Experts of a small language model.
Size: width 192, 34.1M parameters.
Below are experts of layer 6 (counted from 0) of a mixture-of-experts language model. Rows are named router (the router's row for the expert), gate (a neuron's input weights, with its number), up (a neuron's input weights, with its number), down (a neuron's output weights, with its number) and show model dimensions 96-191. Each number is 200 + 20 x the weight over its row's rms, rounded and kept within 0 to 999.
Before each expert's rows: "comes after" lists some tokens at least twice as common just before its tokens as in all text. This comes from a sample of Wikipedia text that the model never trained on. Tokens count by the router's weight.

# expert 2
comes after: " ", "\n\n", "–", " December", " September", " March"
router,218,179,205,202,218,218,156,216,227,183,186,193,189,212,206,235,191,206,206,227,183,188,238,216,208,211,209,203,212,198,198,199,189,173,170,196,170,228,198,219,179,169,197,196,181,225,180,212,179,193,190,176,223,213,187,201,165,189,201,190,212,213,201,170,160,181,220,196,221,215,219,180,198,199,214,224,203,204,212,213,220,208,192,169,186,171,236,189,197,207,147,214,216,182,188,250
gate0,218,171,179,223,207,185,201,203,161,199,214,217,192,200,221,182,180,203,203,154,223,206,181,202,203,192,192,177,208,177,172,222,221,155,187,209,237,208,225,254,224,207,187,219,190,205,199,213,203,237,206,192,225,171,217,197,209,173,210,197,196,221,185,154,167,208,215,237,187,166,235,222,173,228,180,188,206,191,191,212,166,195,250,204,215,191,203,209,217,211,194,189,226,203,163,241
up0,195,190,183,208,160,207,180,219,223,163,208,179,189,179,188,210,231,197,213,202,179,142,191,206,209,215,194,222,222,196,213,199,150,202,212,180,205,188,217,211,184,196,212,123,190,185,182,214,210,188,183,196,222,192,207,187,183,179,228,188,209,218,231,229,203,216,199,164,250,232,201,214,215,178,192,217,191,214,190,167,186,181,177,182,236,177,194,227,204,215,209,190,196,192,203,196
down0,191,237,203,217,174,169,165,232,192,189,214,182,170,207,193,236,206,192,210,197,178,233,225,254,184,168,192,194,220,194,204,172,207,207,227,182,230,217,192,182,172,182,192,201,212,150,226,157,188,192,199,245,182,199,197,221,202,189,192,227,205,201,202,239,219,173,205,173,182,192,162,206,185,181,218,186,214,207,169,174,201,181,186,207,227,180,204,168,187,154,225,211,197,194,211,199
gate1,186,198,199,173,221,192,175,239,229,200,175,203,206,176,199,214,209,191,166,180,216,180,152,202,219,228,212,206,191,177,216,226,212,212,182,233,212,186,220,174,190,180,210,235,233,179,178,225,210,233,199,225,176,200,194,213,220,191,229,156,192,169,192,206,224,221,192,209,202,219,205,215,229,218,207,192,257,261,206,204,210,237,228,211,208,176,177,162,180,183,193,185,193,202,230,218
up1,175,236,209,176,198,216,232,183,192,245,184,186,225,207,199,193,209,183,167,222,197,194,256,210,165,199,200,216,180,239,216,197,226,223,197,154,207,163,174,212,205,218,208,207,170,207,234,184,197,196,190,200,173,189,173,202,195,191,194,204,192,171,192,199,200,195,199,182,186,191,150,224,217,213,242,188,154,186,212,195,199,205,174,184,187,199,198,210,230,242,197,212,221,204,201,195
down1,226,189,223,187,207,200,252,212,158,209,183,180,229,160,182,209,176,160,216,180,219,206,209,191,232,245,168,207,152,191,181,198,240,215,230,208,221,202,159,214,215,237,189,181,190,200,212,189,187,209,182,163,230,184,202,165,204,174,197,178,186,213,188,249,216,205,197,215,195,166,188,157,187,223,182,201,172,219,208,205,208,222,214,219,187,206,193,193,187,180,180,183,202,223,194,241
gate2,167,213,192,184,193,204,199,201,179,186,173,207,247,203,210,200,197,162,204,180,192,220,191,196,196,193,186,199,192,211,234,197,227,192,212,222,214,205,191,214,229,191,199,208,185,229,216,211,230,216,194,167,201,193,202,231,262,201,218,181,225,179,193,198,221,157,177,184,206,207,205,190,168,203,189,187,234,192,179,242,212,190,188,221,219,166,198,233,205,191,186,199,209,158,211,197
up2,207,243,214,231,207,214,189,169,219,218,207,186,196,214,193,206,205,176,186,189,202,188,216,167,193,204,184,160,240,200,218,199,181,152,212,206,205,203,210,173,201,168,204,211,199,216,211,197,203,185,186,205,201,202,212,226,226,243,175,195,185,177,244,198,169,185,166,158,197,208,189,210,205,205,220,207,188,191,167,239,190,177,201,198,207,192,257,196,167,198,215,188,197,161,237,212
down2,210,197,165,192,213,207,177,203,230,186,223,179,153,171,197,191,162,195,240,211,217,180,203,213,192,202,212,165,222,219,206,189,202,190,172,171,187,228,233,174,188,173,184,186,228,228,222,178,219,237,186,200,201,238,192,197,183,201,202,200,194,187,220,185,189,204,198,199,201,202,226,186,207,189,220,203,201,185,206,231,216,179,208,120,199,211,196,216,201,214,200,193,159,187,197,190
gate3,184,168,161,203,207,191,204,226,190,201,207,197,202,173,205,221,215,232,218,211,180,204,176,199,197,194,223,175,213,172,211,233,233,165,167,221,221,233,226,182,215,194,173,200,181,210,223,205,195,242,206,198,197,200,218,184,184,209,159,194,193,215,197,209,196,243,203,203,234,164,200,207,136,166,208,180,220,214,220,194,184,233,204,189,225,174,167,168,228,150,214,201,195,217,185,205
up3,190,160,157,198,213,197,222,236,189,194,214,199,197,200,209,205,226,206,206,207,172,178,203,189,189,181,194,190,209,180,199,197,224,208,174,188,223,232,200,193,206,220,194,209,167,213,233,208,186,218,223,208,197,193,216,193,177,207,183,201,199,214,207,214,209,218,220,185,233,157,192,206,146,173,218,173,212,212,217,184,185,241,205,188,241,172,174,160,235,162,229,199,188,200,194,191
down3,159,179,185,174,208,200,220,202,175,177,170,188,202,179,202,174,179,197,147,207,236,181,196,190,210,173,213,237,219,215,221,201,231,221,210,185,222,194,190,174,231,218,217,217,158,236,185,179,195,185,167,169,227,196,182,188,201,211,185,206,210,182,215,217,199,223,213,239,175,204,200,204,190,202,209,187,192,225,229,221,242,209,201,183,174,207,213,203,176,159,207,198,166,216,217,232
gate4,208,230,209,203,171,195,203,200,193,162,226,226,216,216,186,214,235,239,181,180,214,231,166,213,237,182,238,196,168,185,201,207,219,150,212,205,192,180,236,158,174,184,198,182,197,207,204,172,199,206,190,215,150,198,201,170,249,221,165,159,201,212,203,198,203,200,194,221,172,185,185,187,210,186,187,185,224,204,184,200,172,204,183,219,233,213,225,240,190,179,200,200,205,220,191,204
up4,207,193,214,229,178,214,194,216,190,183,186,196,176,207,208,191,210,204,201,220,205,188,176,207,186,234,165,166,203,188,222,193,210,197,218,196,224,214,204,241,253,205,191,212,204,214,165,209,216,209,203,170,209,257,211,194,223,206,175,224,177,212,199,194,231,234,191,199,210,224,199,206,183,200,174,232,251,184,179,195,200,194,221,219,196,215,207,222,214,221,217,215,197,193,203,187
down4,189,176,219,181,205,222,229,227,208,183,203,198,194,251,197,198,190,201,209,192,201,188,231,203,195,208,230,235,176,215,196,221,209,218,201,187,206,180,189,233,229,184,227,213,188,276,197,195,157,228,192,177,238,216,208,179,209,220,191,176,219,205,204,185,222,181,242,191,208,188,169,233,216,220,213,222,179,212,202,194,190,206,221,189,223,178,208,195,211,231,237,212,206,209,230,200
gate5,238,205,240,186,187,172,199,233,194,206,209,201,181,169,217,251,178,225,223,202,172,226,202,223,205,209,190,189,208,197,189,202,172,171,184,184,201,163,233,189,210,240,192,199,194,189,221,185,188,210,173,247,227,195,180,190,189,189,187,197,206,256,186,206,199,180,200,258,214,197,239,193,189,184,211,226,210,187,181,178,191,201,212,198,177,199,212,232,220,238,229,206,214,203,224,227
up5,190,183,214,190,200,199,211,184,167,172,206,216,210,227,196,176,221,167,172,197,213,214,182,155,235,199,199,206,179,210,186,215,227,208,220,187,201,230,193,192,212,210,191,206,208,212,159,208,207,185,191,167,198,207,203,180,214,246,210,163,219,208,205,235,194,229,210,191,190,193,187,185,205,169,194,191,183,200,235,201,219,184,168,223,209,215,177,218,187,179,167,222,219,228,144,183
down5,196,206,208,213,214,186,224,173,190,213,209,226,174,233,198,183,227,203,197,227,173,211,204,178,211,209,201,221,200,183,195,188,195,155,188,221,228,189,223,204,203,161,199,214,216,210,223,199,188,232,249,181,179,229,203,199,215,188,210,203,187,190,212,223,170,222,213,209,205,205,172,201,225,201,202,178,200,215,217,175,192,234,187,207,205,208,197,222,181,204,183,182,216,218,184,224
gate6,201,214,211,206,196,236,194,198,220,203,209,201,172,204,181,215,188,212,209,194,207,223,185,217,226,223,234,184,221,188,217,194,196,170,205,213,171,226,210,216,192,191,207,215,181,191,188,202,202,203,183,222,204,215,218,174,187,165,191,196,192,202,179,201,200,197,213,197,164,209,225,191,224,204,196,252,234,173,212,192,219,180,182,182,184,209,216,193,194,169,184,229,188,216,185,197
up6,217,181,220,212,188,202,200,200,196,183,216,202,203,228,232,207,191,192,201,273,183,236,192,203,234,201,184,182,212,198,213,181,206,183,189,162,166,210,182,201,178,218,213,179,220,180,193,235,230,226,189,172,224,183,202,178,233,214,211,202,192,198,206,212,187,224,215,217,175,201,233,197,177,211,181,251,211,212,216,180,179,180,176,180,165,232,199,188,202,179,177,185,186,167,215,185
down6,209,188,183,220,217,171,212,194,180,216,219,221,194,222,171,245,211,201,201,203,206,222,191,218,199,203,191,212,184,227,185,202,196,203,194,181,188,193,175,258,173,181,208,221,206,187,204,217,191,187,227,183,194,215,202,190,155,188,196,219,163,152,197,181,198,169,205,209,182,208,175,182,169,194,173,203,222,228,225,221,212,178,178,210,181,231,218,182,223,155,226,190,187,206,199,193
gate7,218,199,172,181,180,210,198,199,201,198,196,190,199,201,193,219,208,161,174,190,198,206,193,187,166,212,204,173,201,181,207,191,175,159,238,224,203,214,186,191,208,195,208,203,191,208,199,197,241,183,193,187,199,171,214,203,187,199,170,189,207,189,190,194,207,208,192,182,170,235,192,215,211,197,187,198,215,194,185,201,174,179,192,200,215,206,216,244,188,181,186,232,228,149,200,198
up7,185,228,206,184,191,197,179,214,166,182,204,194,190,215,213,211,199,183,195,191,195,227,173,208,195,207,198,169,181,164,182,202,199,196,222,217,215,199,197,217,213,214,197,224,186,214,207,191,215,191,193,201,180,226,175,222,219,189,223,202,196,144,172,219,233,182,183,171,216,206,208,181,185,231,190,216,225,185,156,234,176,174,185,215,218,218,181,237,199,178,210,182,189,178,217,184
down7,204,209,202,193,219,208,192,167,236,204,204,184,172,209,197,225,186,201,209,198,196,187,222,214,193,199,232,208,223,195,221,193,193,181,166,162,191,216,223,162,202,231,161,185,202,204,225,184,217,191,202,216,189,207,176,190,185,175,192,197,185,198,240,236,197,236,186,212,201,221,210,212,167,222,197,208,223,222,198,168,218,219,198,140,186,203,197,190,211,198,220,176,202,188,177,183
gate8,198,186,203,224,212,191,183,247,172,196,187,198,219,187,179,186,179,196,196,253,183,237,190,182,212,190,203,197,175,197,210,180,201,189,197,227,201,262,206,199,187,190,186,173,187,190,180,211,199,192,193,186,169,160,205,184,204,166,200,163,198,205,199,194,227,192,212,226,205,191,205,190,212,225,217,225,204,199,236,199,217,204,166,200,195,186,227,176,224,226,189,173,192,199,215,215
up8,202,219,203,201,213,216,207,191,206,204,213,223,183,209,199,182,217,189,209,163,215,181,176,209,180,185,181,207,201,217,205,225,193,224,236,189,224,172,167,176,219,246,176,191,217,209,226,186,219,187,188,207,203,228,198,204,240,234,214,218,192,192,197,209,208,215,211,207,169,208,173,214,204,217,220,186,201,190,168,197,196,192,239,201,193,223,172,202,209,168,241,225,217,197,199,160
down8,206,187,213,210,239,213,195,190,209,224,202,219,204,201,201,193,181,191,192,228,215,188,230,201,217,180,199,195,223,215,209,219,171,193,169,231,195,203,212,189,197,187,194,208,217,198,239,203,210,197,189,188,208,180,167,200,208,186,222,182,175,188,180,214,212,186,177,194,180,174,202,229,195,204,212,224,188,180,180,186,188,212,205,202,199,197,197,176,188,197,232,203,231,187,196,168
gate9,183,157,182,199,186,189,167,181,226,209,183,218,157,208,185,194,177,219,247,205,178,210,223,179,205,242,183,214,234,183,213,166,174,178,180,240,173,237,197,199,190,171,221,195,230,177,189,222,234,188,233,165,168,222,220,214,198,205,197,186,190,181,203,183,178,165,187,184,215,208,212,187,197,195,176,207,195,221,177,205,218,180,173,179,196,210,209,189,215,184,202,167,185,209,209,179
up9,188,170,173,199,184,166,172,205,231,219,178,226,187,201,169,179,203,186,212,173,181,212,207,187,211,243,216,214,235,170,202,154,211,207,180,215,202,197,208,201,208,185,210,215,237,208,222,224,230,180,204,212,178,236,212,200,215,204,203,190,218,189,202,173,201,204,171,157,226,254,217,179,222,193,184,203,208,226,198,210,213,186,194,212,214,233,152,201,225,180,183,160,171,215,196,147
down9,173,213,199,223,213,217,181,175,191,169,232,184,197,210,199,197,199,202,229,186,153,209,203,169,211,187,225,214,239,180,194,241,186,160,223,226,203,225,253,215,185,185,224,174,176,189,159,223,193,225,210,240,205,213,254,217,194,199,200,181,196,187,228,210,189,229,178,206,241,236,190,209,217,176,164,203,223,208,158,167,163,201,195,206,215,232,215,207,209,177,225,190,207,203,185,196
gate10,194,194,220,199,178,197,167,214,180,202,250,207,180,194,184,200,203,208,208,162,202,189,188,195,208,205,251,210,210,176,187,198,205,196,225,221,209,225,208,203,206,208,224,222,186,229,174,196,186,185,181,190,225,210,216,195,183,204,197,241,192,215,182,217,185,181,203,260,199,197,246,208,200,168,190,226,202,202,191,203,179,210,213,208,173,183,242,170,192,176,189,187,203,233,203,249
up10,243,175,163,182,202,178,189,194,182,230,180,167,188,195,169,200,190,209,256,235,170,180,172,205,196,193,220,176,184,166,203,221,184,187,186,204,168,215,200,177,189,198,187,224,172,182,186,198,201,201,185,217,213,240,200,209,204,183,198,209,214,221,176,225,165,174,180,222,206,179,226,176,176,204,197,208,205,188,205,251,195,196,228,192,189,185,204,155,165,203,197,203,200,188,184,208
down10,185,173,182,192,213,220,206,212,205,212,200,202,200,195,203,210,192,157,195,232,217,205,243,173,173,198,200,187,195,197,224,243,203,191,218,170,195,233,172,225,218,228,224,198,162,214,178,219,216,185,188,197,223,200,205,192,196,203,212,190,227,203,158,203,167,200,248,208,189,187,211,193,214,186,212,244,222,214,205,204,194,203,198,211,199,159,196,203,178,212,195,223,190,211,206,200